config.toml
n_experts = 24
routed_scale = 5.43
lr_router = 0.00105
head_dim = 64
norm_eps = 1e-06
qk_norm = true
init_std_qkv = 0.0273
init_std_o = 0.0
init_std_up = 0.0273
optimizer = "soap_variant"
batch_tokens = 32768
doc_mask = true
train_tokens = 306000000
Below are experts of layer 2 (counted from 0) of a mixture-of-experts language model. Rows are named up (a neuron's input weights, with its number) and show model dimensions 112-223. Each number is 128 + 32 x the weight over its row's rms, rounded and kept within 0 to 255.
Before each expert's rows: "comes after" lists some tokens at least twice as common just before its tokens as in all text. This comes from a sample of Wikipedia text that the model never trained on. Tokens count by the router's weight.

# expert 4
comes after: "\n", ")", "W", "′", "20", "°"
up0 [182 145 161  96 100  92 130 108 163  85  92 174 143 143 142 123 106 116  99  96 132 192  86 120 145 170 111 152 122  62 149  74 151 108 151 136 137 140 136  98 129 125  81 108 122   4 151 112 141 170 176 139 159 121 182 112 118  54 173 133 171 132 154 122  94 108 196  63  79 166 109 134 172  75 127 148 125 140 129 146  89 132 100 124 121 119 138 151 114 125 148 105 155 142  87 185 141  86 101 114 158 131 108 134 129 101 163  98 126 177 138 171]
up1 [161 135 137 140 123 153 139 163 124 168  96 113 161 132 118 198  98 133 150  97 109 155  90 139 109 108 103 167  93 122  90 122 115 185 154 102 119 139 142 116  89 105 141 156  93 121 102 134  93  88 146 122 122 113 163 100 141 160 146 187 131 120 150 112 123 153 155  89 133  73 137 112 146 140  97 156 109 148  99 185 207  70 146 118 176 127 140 118  84  85 119  55 145  90  87 115 126 177 114  76 127 167  82 171 145 144 100  90 120 100 168 159]
up2 [141 111 105 119  77 142 122 118 168  91 121 150  94 116 129 124  44 135  95 150 170 116  83  90 125 143 147 153 112  82 116  95 109 107 159 104 151 149  68  82  98  91 118  35 151 149 137 151 153  78 107 134 125  81 145 128 184 144  89 116 159 125  93  70 136  63 115 111 112 163 151 102 123 127 102 122 174 129 114  86 194 134 157 128 160 122 112 159 145 157 158 131 146  87 161  99 185 127 148 127 155 166 145 125 172 129 135 126 106 134  82 138]
up3 [110  73 174  89 132 107 166  59 167 176 111 163 107  99 163 109  92 132 168 153  87  77 164  58 102 151 193 137 130  59  78  62 128 132 142  71 192  93 175 146  93 156 140 165 161  94 186 162 153 116  98 123  92 119  58 107 106  40 116 104 139 153 135 107 182  94 113 138 152 122 185 100 161 118 146 124 141 147 102  97 125 148  85 173 117  96 128 158 155 145 153 179  88 117 154 128 160 108 159  65  90 137 134 148 183 115 178 160 121 115 127 113]
up4 [129 161 123 123 167 112 135 133 140 145 114 197 119 128  61 157 132 103 106  36 138 150 172  99 141  98 122 125 122 208 145 208 104  71 150 140 177 121 138 134  90 145 117 134 177 118 133 181 157 101 140 109 141 151  94 163 197 142 165  58 131 168 144  97 135 133 114 148 158  88  85 127 156  84 142 151  92 153  72 116 114 102  89 144 176 163 110 121 151 110 159 137 115  99 129 177 108 131  70 148 173 144  92 181  92  96 127 109 148 138 145 126]
up5 [130  80 119  75 105  63 123 107 129  83 119 140 102 135 151 101 130 104 131 180 116 131 102 156 151 169  70 130 186  63 101 146 106 150 131 147 204  91 144 126  64 106 162  82 109 106  88 110 113 146 138  31 103 142  93 175 168  79 143 121 123 105 112 144 138 133 182 191 181 152 128 137 146 105 124 116 130 124  73 153 152 200 115 171 134 163 189 130 148 162  82 110 143 107 141 139 118 158 132 114 141 138 206 130 135 117 126 114 109  88 151 102]
up6 [160 164 131 185 139 122  67 128 111 139 131 149 168 138 137 109 137 112 110 126 138 112  99  94 177 139 101 179  72  82 160  85 116 128 196  74 188 160 122 138  96 107 112 100 111 145  96 200 177 134 150 128 136 126 109 134 132  75 155 113 149 202 114 123 196 122 103 140 171  84 147 149 150 159 128 168 137  65 119 120  67 179 129 182  99  93 111 179  87 102  81 168 147  65 151 121 170 137 125  58 119  83 212 142 105  80 112 111 132 135 111 181]
up7 [150  88 127 142 165 139 111 168 114 119 171 170 156 165 171 158 154 109 145 152  93 121 144 161 147 138 140  94 184 252 138 150 129  71 102 134 147 143 143 133  99 125 111  69  95 140 153 132 133 112 144 150 110 130  87 172 137 130 107 109 125 159 133 155 202 151 131  74 186  65 153 119  55 129 129  88  80 112 125  75 115 157 117 122 175 164 173 115 103 157 108 163 107 135 118 106 144 195 169 109 110 108 120 183 185 102 123 137 137  97 157  72]
up8 [154 126 129 171  65 174 154 135 112 123 124 133 114 132 123  68 133 143 134 134 165 105  87  74 146 115 185 170  93 115 140 128 155  95 119 105 125  62 159 161 130 120 156 141  92  73 156 110 141  88 103 114 160  70 139  88 178 110 138  58 157  61 107  83 109 176 167 147  78  92 140 141 131 128  59 123 133 121 101 143 122 134 116 142 117 144 126 125 121 129 122 146 126 107  87 182  61 124 107 124 124 105  73 154  86 152 121 208 129 130 153 159]

# expert 23
comes after: "\n", " also", "s", "History", " career", "ography"
up0 [187 156 106 131 155 104 138 164 137  84  76 119 134 105 139 142 144 168 160 117 126 112 186 115 134 176 102  96 107 141  69 106  92  71  57  92 140 169 143 124 125 175 156  67 116 131 145 123  99 119 121 102 104  98 151 136 116  73 163 185 196 123 128 118 164 109  89 153 152 137 141  85 137 174 135 118  69 120 134 159 136 177 124 134 164 143 120 113 143  82  79 131 162  96  92  91 128 156 142 101 112 155 100 135 125 148 162  62 100 139 174 120]
up1 [ 66 116 173 109 160 167 184 170 119 108 107 111  84 117 149  51 146 113 114 145  41 202 121 115  83 161 118 145 154 134 162  92 113 155 112 130 124  96 126 133 120 168 154 163 106 134 127  34 125 122 140 111 123  92 115 114 143  64  61 120 161 154 116 157 189 184 144 137 166 172 132 129 148 106 148 113  70  47  80 124 101 193 138 136 165  76 145 100 112  88 121 147 116 123 101 108 104  93 142 157 159  97 119 157 134  84 152 135 168 150  69 109]
up2 [154 169 101 125 116  79 147 168 118 125 188 133  82 132  97  59 124 133 192 114 133 167 113  71 117 148 131 190 141  85 173 109 110 132 156 147 102 140 146  69 127 161 192 119  94 169 144 169 162 161 130 133 137 116 104 172 118 159 139 127 174  82 112 148 142 179 123 144 122  74 122  85 166 117  54 163 166 177  99 140 139 172 128 162 175 114 132 120 114 183 173 123 137 120 111 122 134 144 127 138 123 121 105 194 170 136 139  79 159 134  69  63]
up3 [153 176 114 137  84 208  69 158 139 103 148 184 119 127 106  88  73  96 121 206 163 116 102 124 163  99 137 104  95  99 178 102  83 116 174 132 138 130 108  61 124 111  74  92 140 143 142 112  98 153  51 167 175 119 157 191 162 146 128 200 127 129 123 168 129 134 124 145  88  96 217  89 102  78 106 151  97 120 141  95 150 186 118 103 126 102 166 122  32 147 143 158 133  87 123  56 114 143 139 106 118 152 177 129 192 134  85 156 133 117 126 115]
up4 [157 157  93  70  39 131 148  95 122 148 139  96 143 161 130 149  71  80 119 151 131 171 139 124 139 186 151 121 107  96 201  97  91  89 166 122 122 146 112 134 129 132 130 126 123 176 138  62 101 170 141  82 123  82  77 133 117  81 145 118 132 161 112 121 105 138 146 117 122 131 153 131  89 135  85  77  99 168 131 122 127 166 109 102 166 142  96 132 127 131 105 112 136 105  70 161 140 122 105 168 103 136 117 171  98 132 105  52 113 116  98 131]
up5 [117  94 146 135  94 140 135 139 156 108 151 134  99 137 135  92 171  78  98 170  95 151 109  75 137  71 125 103 147  89 145 136 151 120 148  81 144 171 151  86 139 135 161 143 116 175 131 118  97  83  87  95  70 147 115  99 178 192 161  98 172 143 139 119 164 161 106 134 151 140  86 122  85 115 104 131 110 167 144 138 181 152 113 147 177 119 128  97 110 158 150 109 170 196 107 119  94 114  68  80 162  73  76 125 103 125 142  86 136 104 113 116]
up6 [147 144  99 131 100 134 154 106  85 117 165 164  73 111 196  67 142 139 178 161  94 144 110 146 109 131 112 133 126 144 143  98 146  94 127 164 147 143 140 132  86  80 171  82  83 135 120 130 150 105 173 131 126 125 176 127  93 112  85 209 174 113 115  87 163 140 128  54 121 121 170  67 153 166 126 125  86 173 130 133 113 153 119 111 119 141 140 140 147 145 118 116 143 145 134  94 106  98 142 138  99 108  95 147 136  86  74  82 119 137 127  90]
up7 [123 108 146 176  35 162 102 159 162 122 125 147 128 172 107 136 105  88 101 115 173 104 107 185 143 136 136 161 101  61 117 143 158 129 204 140 110 157 134 108 108 118 111  81 176  99 117 143 161 119 109 154  46 109  92 101 113 128 147 120 162 131 128  84  81 129  89 143 144 110 104  77 124 138 169 177  70 145 104  83 160 121 169 112 134 134 139 122 176 107 188 142 188 111  97 176 112 121 108 159 144 148  68 180 176  35  89 126 112 113 171 151]
up8 [169 161  99  83  71 146 142 121 142  88  87 129 108 133 166 110 102 116 142 131 133 169 136 103 172 155 145  99 164 112 173  94 148 135 145 169 137 119 186 135  50  98 117  44 114 100 188 145 115 143 105  73 116 141 110 137 130  73 150 120 187 113 130 176 107 177 123 134 119 161 130 132 120 109 116 143 176 116 103 115 119 111 104  87 150 109 121 153 158 101 145 152 173  83 111 115 175 131  98 126 152 194 142  98 104 119  85 151 116 114  98 111]

# expert 16
comes after: "\n", ".", " |", ")", "==", "==="
up0 [109 159 111 157 127 106 178 112 126 157 125  70  71 106 150 123 123 130  71 109  48 114 112 115 124 134 184 137 158 132 110 101 146 174  99 119  53 126 157  85  84 157 128 120 127 117  93 122 142 174 110 139 145 156 120 148 149 116 140 114 157 124 153  93 101 156  94 154 137 130 100  66  97 172 127 158 172 138 176 119  90 114 132 166 128 189  99 125 160 101 113 142  71  95 131 149 158 146 157 118 100 156 169 140 108 137  99  70 116 171  76 176]
up1 [132 104 137 170 109  95 101 123 124  99 124 108 145  88  92 133  99 134 195 161 109 201 156 111 117  83 138 150 103 131  96  76 144 153 134 121 154 158 181 144 125  96 137 155 191 162  80 108  84 144 170 166 205 134 148 100  89 112 152 150 207 126 103 136  67 121  76 123 175 130 145 114 109 153  99 123  75 132  96  85  89 107 158 170 170 118 118 155 119  81 171 157  54 108 127 116 137  41 102 127 122 117 132 139 182 113 122 137 165 131 157 116]
up2 [128 181  38 114  95 192 140 186 156 143  95 107 148 157  96 121 121 137 105 138 185 122 131 129 124 161 104  77 152 110 110  76 113 143 144  90 114 163 144  49 119 173 157 156 110 129  65 132 148 100 114 124 183 109 103  80 161 112 139 139 144 139 131 119 123 183  80 151  92  84 141  79 116 153 112 105 182 152 104  62  73 123 134 136 155 171 111  96 141 134 116 175 175  80  85 160 171 148 154  89 137 106 198 135 110 138  89 101 160  98 180 105]
up3 [108 120 159 111 121 103 111 104 116 152 134  80 159 163 136  73 108 167  91 120 131 141 180 185 168  99 130 158 122  94 110 102  98  99 105 144 153 140 113 156 148 125 113 114  48 132 160  72 148 127  83 134  84 128 134 113 182 144 150 149 142 146 151 117 158 162 145 160 148 146 104  94 144 123 162  88  94 107 146  85 221 168 138 146 134 131 131 195 178 141 142 146 127 120 183 112 128 163 146 151 203 120 167 177 151 139 169 156  97 108  97 122]
up4 [166 141 124 128 167 111 133  99 149  98  96 126  89 136 147  81 114 171  85 151 131 155 113  53 113 140  90 114  76 164 122  75 120 111  92 113  53 105  93 140  78 110  92 124 159 130  88 135 119 113 101 160 124 130 122 115  83 151 126 155 144  84 105 145 166 159 111  81  88  90 211  95 176 196 151 138 138 129 166 177 121 167 132 165 169  77 125  84 137 152 126 173 159  83  86 132 152 103 165 104 121 134 122 152 160 179 133  81 136 189 159  99]
up5 [ 90 115 164 158 112 206 197  93 176 110  73 149 126 163 109 143  69 117  98 130 160  78 103  48 141 178 107 208 148  93  87  99  35 109 161 139 146 163 136 114 135 124 124 115 128 133 136 179 129 149  61 100 110 105 141 125 139  93  74 131 126 136 116  96 169 151 145 135 142 157 146 153 150 135 115  91 151 123 160 140 176  94 136 111 171  99 155 102 166 168 130 162  99 109 103 153 195 140  79 161 106 134 122 122 144  92 114  94 109 113 129 117]
up6 [148 170 192  92 124 105 173 132 169 153 103 160 120  87 143 154  84 108 130 112 138 105  89 141 181 117 149 124 168 105 137 122 112  61 122 167  86 104 165 166 161  98 160 152  96  90 142 171 166 112  85 151 114 121 133 163  77 136 138 148 155 156 149 152 143 165 138 145 111 110 133 154 165 140 128 175 139 102 164 133 131 145 135 121 147 122 154 110 149 159 138 107 131  79  94 202  74  96 106 131  99  95 148 161 140  92 121 126  74  93 134 123]
up7 [121 168 154 120 179 148 103 173 168  64  95 105 109  48 128  95 147 127  99 176 105 126 108 167 110 167 165 126 124 115 134 172 179 103 153 148 146 154 137 111 162  63 132 154  76 129 133 131  72 164 157  73  96 127 134 125 114  96 158 107 191 146  87 115  81 118 147 144 114 162  62  75 125 153 135 135 147 144 113  75 129 200 169 145 100 134 163 105  89 120 103 123  59 190 120 160 112 170 136 105 169  90 107 135 148 102 146 170 115 172 108 137]
up8 [151 221 122  69 104 153 113 146 129 125 136 165 124 164 134 106 138 144  86 161 131 100 114  39 109  94 105 123 110 130  98  62  97 155  98 107 123  77 107 203 180 147 109 151 132 125 136 101 115 113 120 201  78 133 158 137 115  56 132 117 164 173 128 133 123 142  99 158 118 103 154 101 111  75 133 114 125 119 144 157 167 142  92  98 141 173 130  82  77  84 133 149  85 120 141 115 144 100 178  63 178 102 161 178 188 135 115  76  88 130 117  76]